Experts of a small language model: width 384.
Below are experts of layer 2 (counted from 0) of a mixture-of-experts language model. Rows are named router (the router's row for the expert), gate (a neuron's input weights, with its number), up (a neuron's input weights, with its number) and show model dimensions 96-191. Each number is 500 + 25 x the weight over its row's rms, rounded and kept within 0 to 999. Numbers have three digits each.
After each expert's rows: "comes after" lists some tokens at least twice as common just before its tokens as in all text. This comes from a sample of Wikipedia text that the model never trained on. Tokens count by the router's weight.

# expert 9
router:528559477484528506505479523492544527500540512492527480475463530518534472544521499534535467442520468508522482492498504488519508509485458510463527496504539491490477479482487526505495522501513503480508467517495505462545458527518510530518457509469491537525497479540491494503510513470494507490
gate23:485510438528533493504448509479499514494521496491524542483509506496514498530546516533516506495488503548500497474487469510418539490498502467533450512494520546503495537501492507469483508507475488488496510481541479485441493483553509519536451492496494517535451481510546498531490488492483501479
up23:502496430543492512523506503490495512467521486505514496502537515534479491525569488551505488493499510554511528475509484499451512495512502488526448514476519518511504521496480514475488529502474473443482529517524486486473529501510495515526458466512471507537468460499533504505482496488447514496
gate24:510518504510470506500470512472529464537506503512499482523519533499507502536492484515482550462512494498503546543506510481502456514471513525478510509490475529493486475484480517503524497532565491500501486522538507497487476479506484459496525513538474525515471473487458497504462487487466483524
up24:515512505483559496489515489528463525504475525481490511506473484492474495458510483497542424532506492515511462471542516542480494492504511459506490490508549478480508517550543504507488520472444513504511508492495521505496521501502526519509495496438524512493521530506564504484522484511534539512
gate25:488486521469508505509478497523548442488478478500495514471497519509494524455470501524514453482520506450476569510494559464418505498483475496469498512510490548481505482510524478495471507534454516536478498526459476465490534515505548507488517513525503498530486485527515516505474497516493522462
up25:473507543532454489498518510519480441465506497520511508478461489444504521546492488497550521460508500527489486478472467499519506514516515495518492522467569484506503497453511501499531500486511494528525513494583496504519527532497499492470546517469463485496476534510524494518520516503521492467
gate26:473501504509467460447506514549493480539474491523501444494484484525500537506491516499485488472488492505524526546505469523541494512498495510512520459475545495500485483475478472510509470474503490535489477472523508541532492457521492528556493525478473512474494509473511493511489493544507547518
up26:510509459511500510530477518447496533487530495489510546494515514495517462482500498498492505535485497485513529442502524474454520515485482541510489543488457495500502519541544515507504492517499511474525537522463464465466484526499514506467484483486540488532455515532494508490508498495481433472
gate27:458495490553538462517476477499500517548483484482521503526512546456524481514493510498532500446485507498556500484505512497494530506486481485487512529519513502498496534522485473457488499523495502496494481466516492511527536519514485559498512495502467472551501526498493493471496510553463495458
up27:538508464467499485452540518490494487518522512482486476435515456486484499486536484472470534524488496507493465455493492511567542526489517486515478490471529528490497476521496479503534484521511515483558496529521469493503530444483503532498451488490468541493501477527528493506517469480506529512
gate28:537529465490543512476479501482528488523475512476493480535498499501499514528527492527546469484531466506464478458481480490517476455465498517547545565504518513435432508508520500524517470499512503519534495482526494499487488495501565542494523465511516491520449520506514520523543460506513491474
up28:489476517497551497470492546534512554478503505470438526528505478479479505504501508503506494473475484536497541486521488480535499457493483479521497491509541494489487475475497520493452479487500481524480500498552527495473559447465476514509485514512511543517497474539518499472502506468467438509
gate29:496483493498526492506520512527506481480511481479493453573479465529499528531460468459475475521501509507505487505481568497498503508522481505472537489432538502507505498471541507503479501544502529484515495524543474465475502479478481451507504558523525511489511487507530506514508513486498491523
up29:537525478542501545519469487451448488549487481491456509474488485476539485499512443495542529498512490509495495529536493459521529535493506509495508488515512483506492509475463502518476483488504485501483484517513484548524471551530489482489557520530454486491473484479503468463466521484529473487
gate30:486448480506542465565479489456502397563486512465499520502522477500494508505494522510480501544522494543494540486482492490532508498514494494500483484458466490504499514507482504536590484502498492505508490557480518509442463503499501497517501535501462509463494480503495481549530506481464474503
up30:464479508497521475536511467465518454511494503501493540552520500484521507492504516518462516552519506493480483479494474473507463500519496498491480477475437481494516513499487492526532507528504496538488435569492530475433471520501475499534499504529494520470513493498486488514502511491510476518
comes after: "1", " ", "2", "0", "9", "8"

# expert 15
router:475494457482531515539463498453497489521522516465456490510495539496529493545506469525440498489525465483494464498494537507519483495505485486465495472451504530466483483522469494480563484519497486485473509511495526490492480497515508522478529514504529532504491474533451518553516478479471492476
gate0:492516506521514526466479525481510499517517506485487498507495499527483501506439521501555409475504498493492498489481516535522493479521478531505484463546497487492495497555565556466512505494493483470473490522541513531499523493454502557530537502537506477498473516475457512488471524503476505502
up0:493507533507514516440502525474506515485511497488536522503525527557495515517457505458506398524522498487485508476470499519523518524524504542495492464540457497503501492553570517496488523517497504482503492497534495551488506504458494522532498516518512488500490505506472487472491514524498512503
gate1:506523491464468512543505500495510544504494538449482455541506449524434513571526472530484515485528496511495504517512522456504469487517507503475541515489483523514506502489542499451495478500500501547514495497491491474518504503524533522489517498446506474493483484505531513517486505499442488456
up1:509513503558521490471471470465528473568510499554502534471502524466500492496452509470493490501479508506494514474476479533483493483506489492536485486503518469491495513508491503504490537480502493414502528554481532499499546460470497508539516466523538516519486497486508448515487507488486517445
gate2:493507519520530480466459506514517507496501464520452507497505500498535496509492473505498468481523495474492504474507516534458513498484480496498485420471519514489480524524487541515511459516494524487477474565481502512511502498490519509521486524527472497545456483506538506473576520438454476468
up2:530499494488487526497532509500478508492521504454533505481493477555469513509521508504491515494492505507486497527515498481527495516498490517524523559531516486488502478449502491494481529479540484470545505474484504470484476520522510489468528496472520484482518516497467506523416497561532508508
gate3:529489499505458548526490528522522514522568515533502518479447479487514517507530523519489491529502494513528514513528493504533486476518537479497539483479525489452478483475484502521510466526475486511492534475470514450535477489472541542492459491498494486499446471501475493537509476480467494462
up3:474571488464517529491503510525525519509503520531471558519475501492580519515487498506500485503487500553475526465533484471494508501509546503488542511488489464456518509517471506504539448509536514501527512493482502477517439532497483518497472520507439524463501498493487488482518491483525504445
gate4:510478463481516491493521510474523451460465502527447495490473500481506481494534532518462483501522453498480546477520525474500500500464517492529524537496520512457472470523488486511552498519511475456492481511468517523494501489489532535551497493536506515493516509501472511490505480501491553482
up4:541482567535537512493467518547465455537501500554533562506465479510488498509482548510524517501513487508507488500500460527464510515505508522497508497549444484497509513420550524516503495512526524488502486449518472497479503545526459482467499471511451516506478533500521494462503526489507515493
gate5:519502469503499519508490535504506517471479509435528504491506510504444508506527528475521514508493414500515471508488459515483479520491521495537506472536523506480440481517509563492519526503534523522525525482495436471520508514474512475538483492469515507519471528505478492506507495476488475466
up5:469506469449515514524487548459520488463469499461548491521526512500454491518492454509516524455517463473471471513501451489491509501496494477469523441494510493487484478494503523527515496540508491499526510564510465483497494494536468502480499475492520497511479506531494498525513501565464502465
gate6:506447517460536520492509515468482531574482553437479501504501500471547500466492467476490549522514495499462466490472441514541529506518510473494487458484465496505503499528461517504509485482512511505477544508515552501502463524505514541487472535528443509514481502482545479508501500533517486528
up6:506478555475561524470517502495492523543481558436476487521494499465509502479496459455481554506504506507476444483472450522529515524508522452505467464491478490497493517527464543487510472471510487519480530520508558505500468515521503514494492513525469506520464503449512455516529478513492497499
gate7:515528488495511483502493515440572537514513486477513514498521523503483521512530494517515487496517401500518471489496462506536482529457470543501534491551495524487479502535510527490523508535510500511543506502487516521483522504466495514505495540502497528523475503522472507521497483494448506503
up7:498484493503501470517498516499489543536514505502494511518532498461476479491541483502498482504512458538511476530457481477520515485483511538534513516494465472483512537529492506554492571565505468515530517474435494469490514495489483507567472516525511506532529500544485505499530523510459503479
comes after: " ", "–", " (", "3", "4", "5"

# expert 2
router:495502529485480478470520468501508483497498519464471520490490501505481519491485519533500452517516482516469521495518488568474441528511472521501490505476511518503463460518452494479513505519495489462478501465488505486467478517483486501492536470506530479505520473483510541524482463517500514533
gate0:494483490507536510487476508530494471441504497502486464491519471491487496489522521509526496497509502484478521544460531478484499487495496503534492470498453506495511498495476506496479532516499496534519494483512499471503494491474514458498481511467492501509453521499522493540541509484503472491
up0:505505472527501497500494437506495490470481489510476466486489508500506522497519529513519487492499506520507492506493501506484495505492508494548499507512527476494491472511471510554464498497502501528531488475459464530477507505494509434517518506508456483510465520531480500545485515506436505412
gate1:484491448513485467501507440520489481475489493505461490472489485511481542521493524507537502511503499513481528506486514572486486501510470482502469525464423513503488515501485497509490521488485499546503481522482513523483463486474506467507503477492489515498528493471459523532496483471449478487
up1:516495485489500527492501543476475507511496492489537445503512499497483520505531515493497494497489494553492460510481483481500520481480490528507522482512548501513508494491501485520515525523519482469521488495513491497497473513508493530484527501482546460495482510528530506519499561558617512528
gate2:541443492478473485496461470513513504463501533495495510488483518524495472504508522529520543476548363509475478496544489509481516528495504490474503483553527485490472479521456499549514469464447510507487511521505519510506481501534522467496468504485474530510492461482483512540514497511483522534
up2:459473509480498483490507495518446527443511478528511534554501494502482516506548484547482495476568542522494530495534493550524524497495509510487469520496549474475514471491488501484509505453498489501492512544463547540503488499500483487551521516481505524484513506518505513506488496481493538500
gate3:478488506501495499542508504477469483489472498479531479527536475556507467500502512495504522522485491507486525547499495508522517548516507551474530501446514466490489499505497491520495523509521485580546515475458516499496481545492526484443500436449554475486505474485515487526520458482470508537
up3:512512522521527518532496461469478509498433516479522495479531484462519464467469529472470528454524501507487511530505463504535534527496518517495518496513480474464488477505508500499514485490486528551498504497473522455500506499489476497460491485399502484502524494478520479490517496504500509537
gate4:504525491472503490537513509470486474496499508501521502501534551519497488576455487571475489492490495464481500446510475490488507520481526506469488485524510503509520488506515487514519527526479463487502487484497498475505437503492528545489528527538489510530506495456522521522509549502515473494
up4:501451495499487508482493479537527506527507496478476494519473446498509499455519519458498515509512494531536481555455518519511512483511482502512516515490505502486480486478488512490493458488524529481474500506497501542478530511509476434505477467466528490471523516544489496479472462519462502514
gate5:486471474476482537514483524513485496471484473517527475497506496504485528484517505503505476465495500508499485520493521473502543495507535479497507496518496485494532523511525488528526487497459488538474466534476490525520511481476512544494467478502484524511495464510490489523549509453487485477
up5:500546487517522448523512464507519465534504519470479493493452533472498488503501516489476538498512502468489544472531474514450468493477500521491507505512494503501474476495526527484492536499537518458479549498518503502456482508497502468496542585499524469496510528478532516501500483517526491511
gate6:496513520517504500473494500522483499518499507498506513533498471478490522490510458519553484489503506488529513513589471573460519505495496493510504520455511526488513490489497509512481479501479524493514493487491490486510515494514486489529502472508481522533518460483522487511536499478526520500
up6:500514470499495510523501507427485524494478496501539470469537511533504489500480493508474549507489506467469500493455536470513466484493534501463502519532476506513500563499492496481512501476546484558468517511486503488519437493516512528462499498503500475451482547517455485524455574536519451454
gate7:529496527459487528503452523500487483504501528491528500535479475548494562498551519486525468504530377488495505467513515485491496478505477502492470484485503477483417462524545495543473501503507516490550491480490495483534479512493510482519511519501488467540505510479525464479525499489519474480
up7:546531520506516474526509524471496498509508483501516530532474500519509457486500462481486477477508434503506546491483516488456445507478502494502476495485483471487545482526492511491452480469521493563544507494486474482496506501491501521495501485552476495519512499488514465490508488470522470497
comes after: ")", ".", "3", "4", "5", "6"

# expert 8
router:516481478475509521500489533503519498487483520453534473506482526485530546522498505486530496494514471504494525483467486484474517522481448508467562487535502521489487480516589485514514495477514489498483502504524488484468517514538522460497505506491529489513470534573529483521500478478529504461
gate0:464496532505511506498452540514492498554549490513487475535488490496481535515501459498498434506513494492499424485488487478478510544489502507524533503476537452458490506504530492453495478540511508502494492536478504506506478520530521486489510487482522477501475521552487563502475447515505489458
up0:471531499498498477514461546497470512532495480497546453486479519501515519546496472489515469511498515495508485490474496538526501503475512477518492526478531452476499495521516506483478474529476478505489467549462491544536543536488523466508563470474501508482481489545486524527477480542519521527
gate1:499495466548490514488492486513501518494496497484497517508502562529461489461492466478506521505492502482551495519497533487512507490499440517510491485468493474516501493490475510530511533504506524469486493500473467531442512511509496510508507494516480459534516507462500497479524485464509529455
up1:469509546469485528524499522534535507478503526492505481498508421501521513519505515509491514506520507533481511528511491492495504495510525457516512514543523479508502493508543514453491508481493493524498517504513513453526463528490524490476460469471542527451485484510510504516476526495478504540
gate2:482470446469503534528507545515563534464509514513491438517505495499509520490495516505507499509500502522479500485520470489501499554483538498470500471540488501500490484584510498521491477530480549483469527543488517520478536515496503483493508513499455496481484480498480531501470518515475514478
up2:496449458496504512485497523528522527458480502459476467519492468497520522506493518497508508498475506493485463480522504519490519538483500528478503463517528551510494500552577512518520544508495509486482501556515502509471513466496492489513528485517468466501505485521470539503457521483505516529
gate3:530487465522535492490492484497504513508473484476486499488476499467499515530500549503481490457475501492501523516503491555486516508487478537478497487533514561497492504491496506516492442508495467504484493510498492473538508549499519470493520502518493499510439490508484491485481498470455595482
up3:548511475508495504502499477507500493489499498481498501489473519474499527543492522495482473447477507521523517509508498539494523497506491535457522497534529538510507511497507502499460479514487480500505525522482486467549512515514532482511502483515459461522393509497463484499483495527483579473
gate4:492523498494511501461458532513533502482505481452519509526485512514490504498514508499502497471507417524486490503495493510476516519464489529529476463499502501487440481496492527501552449509531532462476511495501490518508517479507521443491481478475528537484456487512514524541466465520464470473
up4:477480557542515523495507480481488468484505480506467470475443501504464508520538525468441479448442482519466508456514536518551520481518497502497444500489493465534513570482485516508460485488517503494496475516501487495522483487472546514537531481493532496489563512501493503461513502502476557500
gate5:539460501502506523553485515503503514530519528497520520504509502512535530528522530539500485496490400481541489468503492508495519502512541506487435529509520489447485491506556486516506489503548509493491492522457522476479523497436520490525518470510497512510503514507523501518541475463494506518
up5:512580463474472496538478555492496490472457496542509496500507512518473506513524472509493518481475496502511501520501484497489481485498475494499512507507512502504502509482448517507503539500530513520506495508506488496509522511518477448516467510470525507501514475500545475494521515516512488488
gate6:479472464467508472465495527497533502498510514530461500504482482481481487475470482518506522508507495540478502446522526503487496490468487546543550501474550533484501495565501500504527490539534556509510508478522518453520506550477516498508495479503508522487478464519525497471481496491457485483
up6:494497510460546517498506464509456475490471538474512514495491533479486525506489554473493493481527501466457506518503506503541542515514496499502531513509447509531505471487506509469481480489522478496494524540514475553482501464513505491512531513473480471514508538484516493558495476505507512518
gate7:491494478508488522485482530476487475494511516496494536487519508519482493507513487509521481493484494474476511457482531509510456509514473470520492505452520494491509492465488488490481515498501483481567481499519484515503502558551496472476521500505511503505450520543508534503484472521538487486
up7:488516462512501501446498502479535476513507501494490496496490460544465507476546501512505502503531502505459495493471517508505500502493473436524484515476439506483516584464528512507507521474454516582525506449483484517491524494495484476507476525486441508493434501501509502487484493486534459520
comes after: " |", "|", ";", ":", " /", "N"

# expert 11
router:512504476507531498492446484520472481520507513478514526524474528524468483533541516511513530464518485523544500497516490483485511527489484504501505519473483517477437507580541510536536481489501537475490467478492517505484505525521571513495501493495493509563492488505488480482488501523473522483
gate23:481512467465513533463490445507490480506482494480561488500537503477459477514491490504550555455480508489479509441488502516493492495490499482481491485524488507503457482523481489532502474504511455469543544510489491553532520517508502537512469538479466454513475477485480463501501510512492520469
up23:520481539500469447500469523483513517450520499498464462490486462482553501495491472503443476528496492536477505539530511464508508491492501474504541517522535487493513511481517488500471508475453533547478502497543560492522488517506484503491500465515567538537535495511503513506477494465510477497
gate24:518496485502503500492486451507527491502521573448492494505512497531487496468470499526491529497491428492483503482480525494514513534488484478500541466484516507480415462515517511515473511500523497483487504516474514503520540504529523562517528496522512477505487492511449519524496504506490514490
up24:494508533502522482544488458498510477506538525504510506489488494494498506524529507469508499474494499511500507501525491495501538519537503525499502494531496468535477513555538503553501526501522471514543488512476496490503582526494540484510510542517527471468505515480540483527440536483531514480
gate25:492495562499484479527480497502499510486524535534506539505428478520509542487539438520441478495496498528515525510463471503555496486488518512536497512475459511513512498473499478511487485519530472538481477502479541492477502501522532527499509544524498520515511516510478499490483496472502563489
up25:474484540510479448519502491473499521494487489509518499511467493522500544507553487509512453536491507513524534528464480501510518504472512517484499528483471505525507476497513474515502504503529464539492509477491553506480489489535509506498492510534464504504505494502454518460472519513492539499
gate26:494563498513527497478494485540508509515566534478525506498535489499478543502531520533519508477543516514487530492495519484469516544485508533491489522516506542496475499521536514504500455495503501493510524507477497522447537503502522481495498455476479494544494516485526468487497520521525547478
up26:493485494489538485528475505478529481466470516471488501505478498490530497511461463490463529541484487506510463521473501523450492458507477445481488492459520507467519482497511500477524485493486462532480490493467485502516437463470550518544517474520553505503501452526487527508471460491487516541
gate27:513539488494493508501474502526488533510501503498540529517484475484495537506540465521499485510477506565548523504537527526522481504513498499453513490516502508519489524497481536513512493518519518518531511513482541471497506535538496486533458469507507492489501489497503457468495514544480495452
up27:468519535507480469453512471491464514508482467506481542573478514462519541518528479561495463471489505452488538479561504515519491475497507530494494515528521517478533508494453512526529508515495503522531513493468512490522505479534506438517492488501496504518508492469470513517514516489505468500
gate28:507500530474536543525541490486482545547497495465512520509468517507473520498459518497492529466521500460454504505472562498518461568508503550464501488482489536492453492513499509469521510494503471499490509533485510503478524545531506494467490491510551464489526486481494477494516495537533496493
up28:500506531494574521527488522480455522538479502496484477459489508488469501466486493469484499463510509438492502513463501536521457560497508530477475508496478521502465493539497527479531504506491457506481488466473545507462538513583508474516497531493515469520528527498478478492523461518532475513
gate29:495508481497528457489489456479521531503523481513505466488504496508511521525463519486587526516457513558498492531509541479447475474511468486507487499494484498512483497497521495495455496450521507513466545479462491520545519492493516507497517509495445497480496526492538504499496496535497502484
up29:512493507486466530488535514481495529516455506502478498502488496522537487490548498515478501492517486439487530507480523494531526539491500528484540503496494475527521504508491477497479508558486450502539495537575514486480504496509462500505468503509519505514527487508448502495485502502513453549
gate30:495516494523540527537519483508552461519457539471493468516427507481479530472506447480479460452492508499515536523488511510428499535487502488501517506483525480512505489511477527507477479458498491485484499554480511527497505459475510487474517482523475480520508486503489554493483449483481506532
up30:489501507538521518516514505519537471509437500481497515497489467492488530489486464434503453462537511516554492548492515486431519516507498505511512495489541480515503474453504507531469504511492505496496488510500495496537526467494486497451524493537489488514511498512497520492445454503523487485
comes after: " of", " the", " in", "'", " a", " with"

# expert 6
router:474466488523509514511508467485473477528479496511471480473499500502513508531511516510465477510501485525496533503478517506516472533503516490521515495481496538485440505475504511507486501510482535452511489488518497522487499524517497460502458564458509471526465534536497501517505469500484485496
gate0:480521505499494523501513493468494535531542496545481493512451481511474493488445524479511486510501519469484522477473569489526484497491496492492466526508498510519486485494507493490480468492492479562515577499481525421486510542514496487536504492501510547480487492543491483494458461527487527507
up0:505507539499506469500495533502494474483484484492518469499508537494525519501544497519497531468500486455504532499522498498437526497497503515532528491482496501496540550515529508523508498500512482559499493512528486511517491470519517525468491495520489500479537521498554526479542551445523495503
gate1:497470496488464480549514490486471469474494509496513552519480526506468505474498519479486526506496504511517540519485466479486501504513468476483499461487545567503505492501501481507497522479496530439510482449505475486480524506509470533516491476464487484497489496500504503486501483464518487484
up1:483527521470457530518519490498507493541474522481472485482515486489501542544516485495549479485487496483479501514489497511485475447517530468521516523486461530478528485488479495470525506473515524488476441484502491508524517466516482518532498527495457468521504523477500490529517485470447506525
gate2:486471458505491501490509513521513455504490481506513475544480485512503501526560476484516477513493510502470499479514502460459520500520520528483488486503468510506506496489533494522490509495477499526546496531535506418508490503490496484465490519491525549483458448514486524488536502532498485537
up2:531525549496491523515511482482513527480524523493475512489501485492488497481451516504489534480504487510547460524474486520568483504477488465528506510498549471487499458516455505476512484485520523501472525457470477542505515493520526509539522485475487447506578556486498467527435493476512516462
gate3:552522520510494442470501484534504487487528537488525497498497526500505490514500500465517521474507515506500482479479481478542520532482499523482510478507498498475486500517514505541470542488492487544503520471479549492524482500492474526472525501446502537484497487468501493506483512527528512496
up3:584512501509479458470496509513520514470498505508508494495513504490495498531498476480507510485491513496513503483491496484521512514503507515495510502484524527470484533518520503541484557521490489528511537492459530471511516508478478538461530531488458538508509493479509502501492522510503500494
gate4:503493479483527493553497465458493499522464495487478519552457484487461512487503474463501527466514492503500539539476447527505480569488487556495505487529508474498495453459485473514461496500531541514468506532459502489502520540490506503516473515522450444495476482533474500544471509502485490490
up4:501517428461533518522506468452510505555443493521496484522485465527507501536495524462494524489504501498507526508504478530496500517503470522487484519489533481518501468467493488489462515502505532492495506524457500453513533534485478515499484513526465467511505487542489490534461531498495479476
gate5:519506525485528489461509444506495517527493483491532529530486520501496484483488500508556503509528501485493489541510521493521475499473463502500492455556546488457502483517509498506502486488505472515436500498481561502521463511502494559520570519423490497586520499491500517487510467517483560469
up5:506505509499527485489528468518518503523496485495537526492476539504535512480542448488528527528517509459513517506479542492498447487481491510478515463537539497468490496507496476470502497476506458491438493528524527499506470507495526530522518525462485468564530566490502471488500496531516554494
gate6:536576520520482483484495479465493522497474526497479487450494534550472538497529540500503506483508484512532552502489495499505508508439520531492524529534509476505523478494504501496508475495494453516457531489478497490513461509502479521540520544553562518543532522514488522514481514525532524510
up6:458456493504513502504490501523496510505503480499512490511496489468530510511466462517498507509489495492465432497513523485502489481516485480502500437494530502474488490515469488524523510481508592499552455483500503499473530504494488540473486501449495505492502507470524479525504490456493501485
gate7:496468509499516524476486512518491466469553510522505518566480494487484460476473547522506489502554500531457539496509483518468519498524529501498491480479493528511504486481561466507471529447536535493495504483498512510501497466442530489464527528542512519507513477528499476515542446506518523532
up7:488555515497513455500529477491529507545462503474487478453496510531502504502538475486522534500481494474524472511481501489512474486473458492496521521522481466484509521491460535464510455493493505510488549552495478480529478507524497484530458479499501496518482505476495531483489523504479487500
comes after: "\n", ".", " known", ").", " However", " served"

# expert 5
router:507462541464548536504498508474547514488518504481521527488478544578558534514497515493461517476511472487496501524479532511496519529495448494478533481547466497488474460520532511528487503473504494468524508522550496498493515494530508522465509469469502489518492526553538487511503486523500564474
gate23:491508494536522474495509483493521507537495513511503481460495545533515529475516487494521521522521491484507477573546521498511503486475464531499487498518478469510503510489499491495513522517553467509505498532524505584483495489452513482474486512471519465542505511562499519454481496493483551550
up23:483493542528569502482509481502527499498519501468499504501487491505508510510486474489493493507470495540541512514529463487554501504459438541514534503519489484505526450548497471485502502469527497514540473534535526510568475510482516554517548492479512496522469525522514486457481493524508530498
gate24:551480511492516453517477485513493462502479500469515559467502510518505533522480493525528503523527418476560526474512522501498515478488494570517508440493479469454469484498519505496499532512478492501557505520520521527504515534452503492551444477501525532527502486516521513494518481477475504475
up24:497516537487546513468496491539490484464470504510492533515481512457523527525445504472551516509512507454513507511488508489516470483484469498483484471470485470465493511500489469508545518481484516504490477497499546502512520559491481474471483505462435541478449517462498514517494479504518503504
gate25:501576499465465513492511512513470561478504505500508497504521532496492448552518528495546506447499499495460510505515508495498508482510469478523486503539538526487484493517517516487502493512534510413502486491506515521472492475496509524488496485477520503488493484485511473459494505524497491462
up25:482560492493492481505517514470473502487518502521508517511514486472466455555480531493508511419496510449479505504548488482468534491496494484520490514566542525500480480523520499489456505518498501499507484483483485453489487481531513469492520472510482523497487486504513492492501540464466459428
gate26:546456555500447464519510494488521529501490477499506465503518510487476546454529506515493493481500498481508520545495529501550516539513471512512513455491517494503494461484494490497460491482520529498512479480531508519454478511467496534489511506530471525482499515538488507440493437492430513513
up26:505536482507480527483499527519497472485511513502475496497487500532544447529459460495463501534513505519515487475526514500482499497485503494454479545481444522499494521525489523502525516522498490497522525520510487504515462483543516464505465527463526487511493493473487500564519546522589527507
gate27:538495515507510499458482485504503488517504524497543501500495530508570490497492482522523555481500401478504490495528508452495470502507488489481482483513543486483442504510506518505510506472511502481471478494538526495540493485488502468538522528474513471540480502492516511478526497490483520516
up27:485543510496462516467498477456463474476489472466501531536520472501485498501505528515529505514504535507507547477498464524502551472479500503509510485480489508495493498487494496545481482523489472497476513513498484518496544550522512532522514479473521500479480488497519489541455511516512482520
gate28:487519485505528409492515505471520475500506483508525466505509473554544494538498543545441483496482504523501491496521474507496508556485485512513476490541469488501488498515483504505562475493510509472495476465485492507517470501564517500527466509512511493494479531523506511519507570484497509472
up28:515551509448572501537500505494487545507521480505501522484515472542498452508519512543521469531500510550523512530520488533503490539497458486497475497460532490499508474508528507527508479470508496571483456554473487485510461493548477467508497463500537501493499473515470502500469504521519498561
gate29:554492531522511516507498492485415492524529509473507465512553530497529510529480496518539542426519490497525511524479546510441515496432523531513498523496479506500486512558528503474528498488532464493513501537540498510488513506491502455487522524515556468535523533523485514483502529465499480499
up29:475508443492488501521503521511543519465514504547489530479459495527453530488539491492485498535488502522496489472530471517540487486558492502500513501494504488486507484444532467488493483538506547478509486477450524481505529514492520557520472514499430498472492531491519482493518471519515535495
gate30:517483512464505472535435470522483484482482491470551488449510495509540514522496462501459496483532486483498508525489465506494497485488489543460532496455477550522495515497529499503522495524505523452517470495485525517513524562495508495513461489508487556494507482514517542489496478519502508555
up30:510526512476517489472487521518500558460487547470539550525478484501499493491511477476479496496499511508483514475473463505471499467536472541474482506514503513509512485474542522549529478531519505502476461458454515491490528529484522536510490474450461511475500545545531488503502527495511529542
comes after: "\n", "1", "2", " ", "9", "0"

# expert 1
router:579464489473512455483474479458492495478491510495477438498485506545496488505504509538514481503497477489492489521494534503499526499496499515514479494555516494506469474481482482499505461491530497487521522500533511520472456484489497488522469461506506504495491474521492520515530519542515526533
gate0:550491540473509472487500567497491481454506481487498522486480487489507466495457474491508493498512507496534517502527484483530520513484474495500465505439518540495493507483555539477484519491484469521544562466517495479481501503527508493516437515509478511518527466479521508540480512510518528524
up0:502483529516488506527526526469525511491509478493468476526484524502499522494502492477507489470475497545496498509504501513474537477468509486500550459479528508476487464524464493460484470494489521503543481461513496543531472503526508531483453462509505473504507477456478498527492501522473465534
gate1:485477516478488465508519495517466482492460467499492510482503551541503491519465508467505511507473511546520504494499505495526488519518476493508493475473515519514499525509531556525477503519533508521494530506496478538501527509528484494487485500559518495514506455480499549505429472453534495516
up1:511532519505507491519528502512531515513477473469511524523543579492481473519489554438505498484457511550590498469497535457459497513491471509515522504470480518492507502506496508492462526493499486505532517480539476565489520495527482514494465438517545469504518488477504519490494506503522514470
gate2:527522514507562528491505491482470468509495539499486489499519486514486488510512517559504482553483517460516506507488546531504494494515513534490511495519503474481488508538488563519508459490495512516491474505467537554499446504532495479486495461499519524503508521507470513462527480521524511501
up2:504546524472507489529522512508497496507480517495536518491471543493465498518492477494464501500516505514500469512473463505488514507480513523492489500495520504503488477468461482480502535483496479480532464516526449484456488509540493516467478515441481484515521504524488528541484502516487534490
gate3:476500511480477482483525473525476514512516468502499518491487464459541504507473486482510520472515500508535488485450498484543506493479505524473535498499567482508509500484482535507486484486502471533497558514553530517508490518533501475515515513499503521505481465490482518542492487468521466497
up3:511505516468434479528514515526462493483493485508462524506429482494528517501495478512494512460520499481558509453515518476519524514533532494488479474491542448506512504464491556495452479503512477495503524459492516442502530526519494496517493446467459517474478474498473542502493491454548455518
gate4:502523503476506459519461509483495482499524487506487462512504504504517461520541434560448514526504512490444526535518515506480524500497508531550491475537479488505496502498472501511489475495509566504443476517463467557473415479515496461550438499510551502526436487512499492487479489500505499502
up4:519497516503482558481528526480477507490496513507476531484454482489461508467544481458503492517485496485507460507489470497546467485517502505486500532521518446496489486501453473472487514545500458521511486468516512457548535495502513530505514519485464522471532510522533514491519528503507514513
gate5:505513524512540492507515436496471492548477481504452510491526475531499510521531520514524507546497509484481481510502485539452490460506525520519509472543542479514509501503458544476494487525564495503502531500486548526516467511504543492486517475510477502515490527490469538532477501515523525486
up5:500470460493474523496501538511507521486516511486566515462455509431487476504468484522480507448501498513522540467520510493568485527490498474483519525461471487483498497519525467484505489501452501501502478499510475477478507497526497492480480530468506526519489508525506486483522479481477484543
gate6:471463493457459498525500540495481534501482521490486532514470518510543518487509485506516471499492504479491516478542530532476481535517510545441486487420515501511505491504511475550477488548501503520500456484558498504490431488484491471501442463507492478490504452496505530492530514539491494490
up6:445472489481503494541488536538489520508461499493484535518474532482532505487504479511474450502490504492487549467559554483513505523528494532511472482425523501516484522506478483543475464529517530510485498512528486522453411481494479464498484467490484473484510438513529512516535528528502496508
gate7:467475519529502459491488489560495516519495535507453501493539505490511528496542511480524484488507509515532476516550515500477497495528487496510513523494464527513498561497498491519499511497516491495499547521464479510544517483491531524546522505564530535510532515516471511518457515497498517469
up7:487515528488499537485503511497498482520506515481537510479487491465493474537493493514505451506505496477515480506486508499522489524479507524502496504523494477508489497485479514495512473522479530467517448537465511550498457512518480479456499444459511503511506491486519435486517484498521398508
comes after: " the", " a", " was", " and", " to", " his"